config.toml
d_expert = 176
activation = "relu"
router_score = "softmax"
head_dim = 32
norm_place = "pre"
positions = "rope"
qk_norm = true
attn_scale = 0.177
tie_embeddings = false
init_std_down = 0.0
beta2 = 0.98
decay_shape = "linear"
steps = 7714
dataset = "wikipedia_en"
Below are experts of layer 4 (counted from 0) of a mixture-of-experts language model. Rows are named up (a neuron's input weights, with its number), down (a neuron's output weights, with its number) and show model dimensions 0-159. Each number is 128 + 24 x the weight over its row's rms, rounded and kept within 0 to 255. Numbers have three digits each.
Before each expert's rows: "comes before" lists some tokens at least twice as common just after its tokens as in all text; "comes after" lists some tokens at least twice as common just before its tokens as in all text. This comes from a sample of Wikipedia text that the model never trained on. Tokens count by the router's weight.

# expert 7
comes before: " |", ")", "}", ".", "O", "E"
comes after: " ", " (", "-", "_{", "D", "C"
up0:151111123086132076150097149126107083099114113131127114158120153098093066119089112131164124120116116115125122146123125144123114098145112150141122120141084173141148155127120155097089129105113125163102133114132107097095147132123149112165163121149108121149104132135073125149139122127070117145137094128150136152109121137095145092134146114131148158172109115148075150103128125098112142142128173148100122135111098126139106126143194116127148140114080085129117145139114151181147133108075089
down0:082151102121099160143121144136163118139153109115103130123106143143140168169132124111138128148097185129113182116083091100150119126129115137139137108172112082168121078092103109159164143105135140136177173107143110127152118132121122145116136144136106107104094117112120107135119117128117125107107171138126107101105137150126093147094127165117138145121124113140150133142125075126124154128168125158092134093119140139165122097132118129118129109112204178149143098138150175132125180092143120

# expert 56
comes before: "-", "19", "20", "18", "1", "17"
comes after: " |", ":", ",", " in", " January", "-"
up1:098173117106143139126154120121137160123118143128070156092134128165152164118119152116149098096103145129124131129098140175141141096167102112152082153115130126118156130129125107116138124127130125149134149126106100117123110126103103180113130162134170132126168095130135115095126140156140131170119140114138132154154103136135157089123111114110065145151119143165135120130168102094098084123074163143144123116119187119109133110088181138126105069092138131147137095144114111130108183148124122
down1:131086131106093165094144100140141077103120132091141128123120163098146135167146167131138115168120140124119082137108129157115115150104142099096128138115164163132145119093129143143139174135149114131114131120186121116150141067135106104131189118126087075101141122157161121138123129133132113139123150134121142125142142163109076110125122094094151082113121123145132157072159180159094097127125148127110103093118149171138152069116139129119117133110126161120122137145131140139154098134112129

# expert 55
comes before: " ", " —", " +", " −", " —;", " ."
comes after: "0", "1", ")", "2", "3", "4"
up0:120150101138103110143165109104083110148129103104103149152156168143136160111099135095099184091108127198135106143168178146092133136136138123113089145122149180116124116109141128109123121162120121099131129123125143167094139097154115121092098120117158122114106094159084155104133086129110092117117122099149088160143136163109100115177134113130131125111184135121130087145130107131132122129127149085109133144159123146103125156122152085097140110130141125165096096161097145112122108132140123
down0:147173125125122173121157134149146130121130166084134166085145159179125122136148174124130143087171081100103125131123124122183122114116092112178137073179157108113147131131156136146131132125079093131153108096135146106121110108143142122108117156130125121148114142141146107095121108133127132121187128114123122130117104122133121136097151089105111132145138169085121121131087125176186133138088149114117147108120112120126121101145113118107156092131134148088091148164150140147159140133141087

# expert 15
comes before: " |", "–", " |\n", ")\n", ")", " century"
comes after: "20", "19", "18", "–", "17", "10"
up0:122105152155113173112129143132082122116135138142133131141134139130089116066096134165113124145155129129138143160119126148132153083129094078148131119145085095133114151160116136156124171113133095172134155159151098099146131133125139103145179132089154132144153142083150113111124116148108152122136092153105098167149133094137123128159164143117099125111139173083133133124125108122143107083112134110128190140137119108105143103106147067167121154135115109097133081142083166143117112116110138
down0:132105130137131133149120174080127165115124135088131121134159132099125127150120127084100114134124115146116093109111140110134118196093133155133149159127194150138138116124103154116137112133137156062114172087113149118159116122132124134133141129120119087122105127153137127167146150109118124134146159099134084172148112147134143127149134119137106174144132132159125119126161153123135078127142109121170095085152161117112151080127109093079153127141090096164133139137153157139143167192124129

# expert 35
comes before: "–", " the", "\n", ":", " season", " team"
comes after: "20", "19", "–", " in", "18", " played"
up0:146091185147164083133127124068098130137153143141084117127109124155121167147110150107135119127149180165139103102129155133116151122124149175113123139112131138157166134109160133145128122133169107112113152119141153100129123118207129122125119100123142153148111144143126162142090141119114138098119131138079173164122127166132138186099142125136122128094144126125119135070100108139088123130161121158081162131146133138170112109117129150133157142115131123128086142149127127165110171131172147
down0:103137146138101150191105126091147117138079164145134160115108115144099128111162137118102092140153163149117115131179126155111109125139122106165108153129110153116076083106130110096130146118124158133169139143135106111141102157136119107104103154149090126145070124120123113117149130143160136143157150107149096124136170124098144114116070099110098161170150148102135145127154096136137075107178089130136113153110114142091131141109124130134107138167099099078138089126115108145141122136132107

# expert 61
comes before: " ", " L", " Votes", " Team", " %", " No"
comes after: " |\n", ")", "\n", "\n\n", "===\n\n", " Candidate"
up0:089091114137115148121123119137119095114101136125040119124155160144081134104151127107144144123093119148178175127131114112164138116115119100106114173130157089117149110103122123091090156140132123144130194151136158137118096084160125142152131154094157100118116101105122146143146138118131180084087110140152121102146099124136126120111100140163107126123096124137164118099091137146136107104116174146129149144120104118133138108118148134109155153111128118106118184115169092154098117130149145
down0:169156130118124136123176089150124058115147108145103104148114144151090085132121107103147086101167143149145094143136123143154095109107094098159104154125133138135138152139134151146132124136118135128135106113096126086153147136114116155113140140138133146153122172136124127129136152133116127126166145124098111136177142088115124178154135143154132128174175111127163150133186160118117101146125147119118070140134120115078124119081135110162138081126126127122187143136143177143147149126097097

# expert 60
comes before: " |", " |\n", " of", ":", " (", " |\n\n"
comes after: " |", "|", " —;", "(s", "00", " No"
up0:149111101095130125129145141118105147125140115120118105159122127135121125110077088158147127144134129076126110136110175100136150132148165134137145107156129119093093111134145144097113106118121159064125103107102135109133107118112111136116106131079129167089110120082116120099138158129110119130107161117134110187111095127100124119148132128138107092126144142119139111154129116133112113151134103140079139116065095150134144163149169099105097074112090088153062127133115107108113141066116106
down0:106121165136078131146145096130177112167073107134156135128134100119105125120145165131139077099106089132096122119137135104086111115115141160111137098124150106135156125158129131135099117137087124143137114101147105159162106159124179119135116217163110099112142162147129088115139163131093125111106094144123118141126135099138093111084129156131137137136119136122181089162150123128115143125139101102135113111093108139106162099142119116130146105110156118095155178094124109115125169130132114

# expert 28
comes before: " |", " |\n", "%", ";", "\n", ":"
comes after: "–", ".", ":", "-", " .", "+"
up1:111157109104124142122104184126160120121120159094153118105113111127116119147096111096127112156107089107128137112127139144112114124118129140170155141134063128131109101144125093124128123121089100122136154115146167154157119132116152120134194095144137115105113129126116150111145118166143097156134110091130142100135121096126145122157099091155148066130170090109140136127117140092105174144193136138128144145144162104106143106064138146090076141140129072144123115121150165140142129132113094
down1:135118156155142130120124118122140083113142132138146156138126138155125126126143124150083115164139111186134132167117127165154132150138110135143117128121166104143122128169092179144133149156146120091090140079112110118166135165137130151157099143123151102119151144120108136150143114121088110119147120186140094208113133146126147120135128131131109109168137117112147097071151116117104144159123073102112137155189116118106182125109143102118135149102144165103117142128083101131135114129165163

# expert 2
comes before: "0", ".", " |", "1", "2", "5"
comes after: " ", ",", " (", " $", "1", "2"
up0:127121135155104107095116132110134171077109140111140084101126109121123095152132136088116130164124130148096133147138135153127117083110105138145113163141097084135165134105175159184104091102134136119128128142134127126124120097119140157140095126121145141128172109080103126084137092124124097075126099131122122127142133088160143147113122111140145131169166122141078122133157142109153157152181148074112140102127137126128130146092110123139139090112137110155115076134108108076107140175151151
down0:117113145067138115086112095121164118157144094147149140117160088151125102099151122144118137142100116132132136095103154112106128140145146137152110136159132118106129076139149119080109166146137120125108180125119107115103125121115175113107128175150125120136125166119098164165115108080106115152102129165135117132121153127123124105110098156143098139165119119120096165094119086110136105093128121095146089159115089085102128115148090171135130117108144126142110132098193099121103087121099106

# expert 42
comes before: " the", " a", " The", " his", " was", " other"
comes after: ",", "s", " well", ")", "\"", "),"
up1:136104117119104144103180155149124106132137085139131140126098152121125108145129113125145109136093088120120172093129160107115120125107129165139178111100142133113129125108150144116091139104085144100114124083133146122169158111140111104116111121149133123121154105119146105130139143146161124126142182093105133134123107096104093136121063125150110099112151148130141121122121167081114110141145152163153109185122164110165093119123157173164147150125107138161116148143143109079125179098073155
down1:142144138084148127150119112140154109129110116140151156102134113092112158147134135138169124096138111174126097112162091140128100121093113112130108129171107134136126135127125092138103129143079114122150124167173185149100131155144146144095080170152126150146133108072120135114144135126092089134092096140149139138129187156118139123125102134118156152125106115118131149148185094166118133114146116103156112115128126153102137138125089133109124140116137097091156111110091145165155101146171062

# expert 18
comes before: " to", " in", " of", " on", " by", " the"
comes after: " was", " the", " he", " to", " and", " were"
up0:068110106096117127127114130151133137139134133117142132158109126122172141176116124113135125121145128087096124116168118112135136123086121163107121156122125128051143134107109092128149211164135159121131134116075154139144122121117157151145137139154135115133117145145172059148177138100132102127113125117125142085140164125148150147119122148152132086125113101181126140094131120083133124109126158125119152097106105126131137171108125143115119102113129139092079140145094124064124132121128144
down0:132117110174140141094146139108181115121077106112133133131127150118156104191136143120122142187143113125117092128142075094079157135139113127121125138143109145151124129127123102147076123176135096108137108140142090139144130119149145114110149145117090142166117153160189138132135090138126118120134106134113070121134086086135123141112113168120084095104140151162104144151097095153139084145140159101138118147146143107132130100129125131109121110110169116074105125110142147100127150156156141

# expert 52
comes before: " of", ",", ".", " was", " is", ".\n\n"
comes after: " the", " a", " The", "00", " this", "The"
up0:109119104134129175119141071128095106074129132109133141120153168153107148161115127140154149084133120137061120154145082128126139140139143122137102171147082125126134135138121124145145082144114155160150134120097146103095149120116152198098133116105129094118121154088142094120137130081118126180097136123124157159139143123110103093164138130133136118117144127149153112176169136148143115108133112105170143111106114122092141105136139133145119119123120130136097189101138113162089147153083129
down0:106115135180091108143112104110125116125144153113132138128142129149092159135117122207129110146131110099193159122111137138114126123148111133172095093138131109140129100122083122102170084133114120151137110186123147131157087168103132092112121128131127118123161085150132128125124106090143127145148111146123137131140110117155128088094120189131181085144102132150171127121141115056121113140120120138135111116132175123119130164109116124165146144130145130139114141110086125113120154098090163

# expert 13
comes before: " is", " was", " he", " the", " as", " by"
comes after: ",", ".", "19", "History", " born", " announced"
up0:126136135125104091090135093074134136144154169118114088115137121144131130127082106081106163131177140130118121133136138164111107107165111101165144118113180139111157068141158129133113138144176164164111170162132132123158119137113119164127083102141133119114114107107092127146089138166146097157124122098164121156127136129159168132121145109116125099123141125181129166123146186100106112124144127156146088155135129124144158149137113117081105120113135114115100103100111100126124092122103149
down0:111113133143136163083116147164161150157113111164131144137124089151092124093138115144166166115155087150153122138131121094181144120130188125072158134133153091112108151137162120137135079110117149122157096115082150110120145176115141141122105120119083147124098138116096105050118101122143114088120127142142135100144116132157121130132138153136112136154113111161138138098154115128158165120106129083118176126079118121132152117137148133147125122110144103141120160116150118151156162111126170

# expert 19
comes before: " ", " the", " his", " hold", "IN", " Party"
comes after: " |", " on", " in", " (", "|", "In"
up1:125100132110138135151116120117133107130133136116133114129152113129098119108077071130146153142120123099108138133122074140124136155127113120099122141123113098143092107139152126091162108146129176101136147090143116130154122114159148095108161147125113135104137130119120143104156155093153110155145126081118174133142128090123175154116114143108143107126111077142136159098155150096129052116112132129113082141084166081142095111131165187159113187159116147130121140109121164146160130142111148
down1:141140128110136104117108101124131156127129141178173079114150107102076131165166142109076115153110122113108094146091108128171126145114107185109106126081180169134143144159118106129157118142129166128119118121138112140126111108140113108136131137195143113105091162131150159113139112078124124122120100097140116094126151110130105157131129152074135159103096112158134117104146130140092136135140091126137113125123127082103129140070147090096104156107099139124146142151110134098114133146132162

# expert 6
comes before: " |", "–", ".", ",", "°", ";"
comes after: " ", " (", "–", "1", " —", " −"
up0:144114145157119117125145106124180113158156125141072140132091158131090172130129154138089109116123122136116134142099107108100142126168133134125142082158095120177145165105140115147085143109098158145114131091115144098137141113122169153111136111142113161149109131119137125120102115143081130132102124118117126162117114133130156166134118136133123059137067097141117153107138124112137132163072090160080111121089117102094127115140186127124116132121087097157126158115104140144124137119126073
down0:155150130101125091123155097139098146102165146151132100091066123142162157179072161135123117157115131093130103171130102133125137142092128147131093151108181136120119090073182154119122106124093172143122126105180137100090141123111147129146131112159132139112134149149085100114162180126158099136123125124156106141169118108113115163127120124149130127149140125135160112120120091159159100103086113116115130152138130163105152134128137181125137110110152123136152118159154136142127132124107133

# expert 50
comes before: ",", " of", ".", ".\n\n", " and", "\n"
comes after: "19", "20", "18", " United", "17", "th"
up0:145134100118115106144130068116160140150094184122125090153112143097141086123130097157130112103128144125150137169151146107168183128163174187123124135092120169149117128113133124125133077119120101163143139094133132114162112107124084146105143120128127109149110129139120131163121134146099142122106069105135125088141148134099137098133149113134127147140196121124150144139162126135088135121149155113100086126119110102086143134140116112146143081123139086110109135134108106146142131185170127
down0:150133146122161131121119144129170090155140059135105154111093138186161107088131119097136144104148139104106134139133158113178067121149107126079133136076146115114176166116140116159143126123137123138099127164145094165119156130135162136151105140153116113135109161110170128102151101154073121102152150132114110126116134140107157130141106128129134104142138156123122095111129105134143106149163159133174078120151096108151094136152122124136135123180133173123149147095136143101142122098122135

# expert 46
comes before: "20", "1", "0", "19", "2", "3"
comes after: " |", "|", ";", " November", " October", " August"
up1:155118155123120123107117133124106148115175106110120180107106110112118148144119125206135087084140084154117121131135140096068124143152130134132166098059098147152127128122131127144142122109139093131128114139099111103131133125107152124107160099129164149133165136130107111130126137136121092145093101139120102095173145137090106120131136138158106120127108176073152129120145114131147124087148062143104140116139125116120104066099150107124122148144138142105157161112120164169151105160139139
down1:115150150135165155125123100131084125142106107133154094102150104144156087125100130129160133128155178091131123136113131145133108091120143157119119184188129145138133131100156159140094135189119145163126139128111138102139151134144126126128114183099080101129088140140168110149120146128128147142133116123077137164108126149169125137106156139192137132128129099161120149157071125149119104172102126102114122122169107102151167148169146103108115136143119125138121094142137133148110123106111176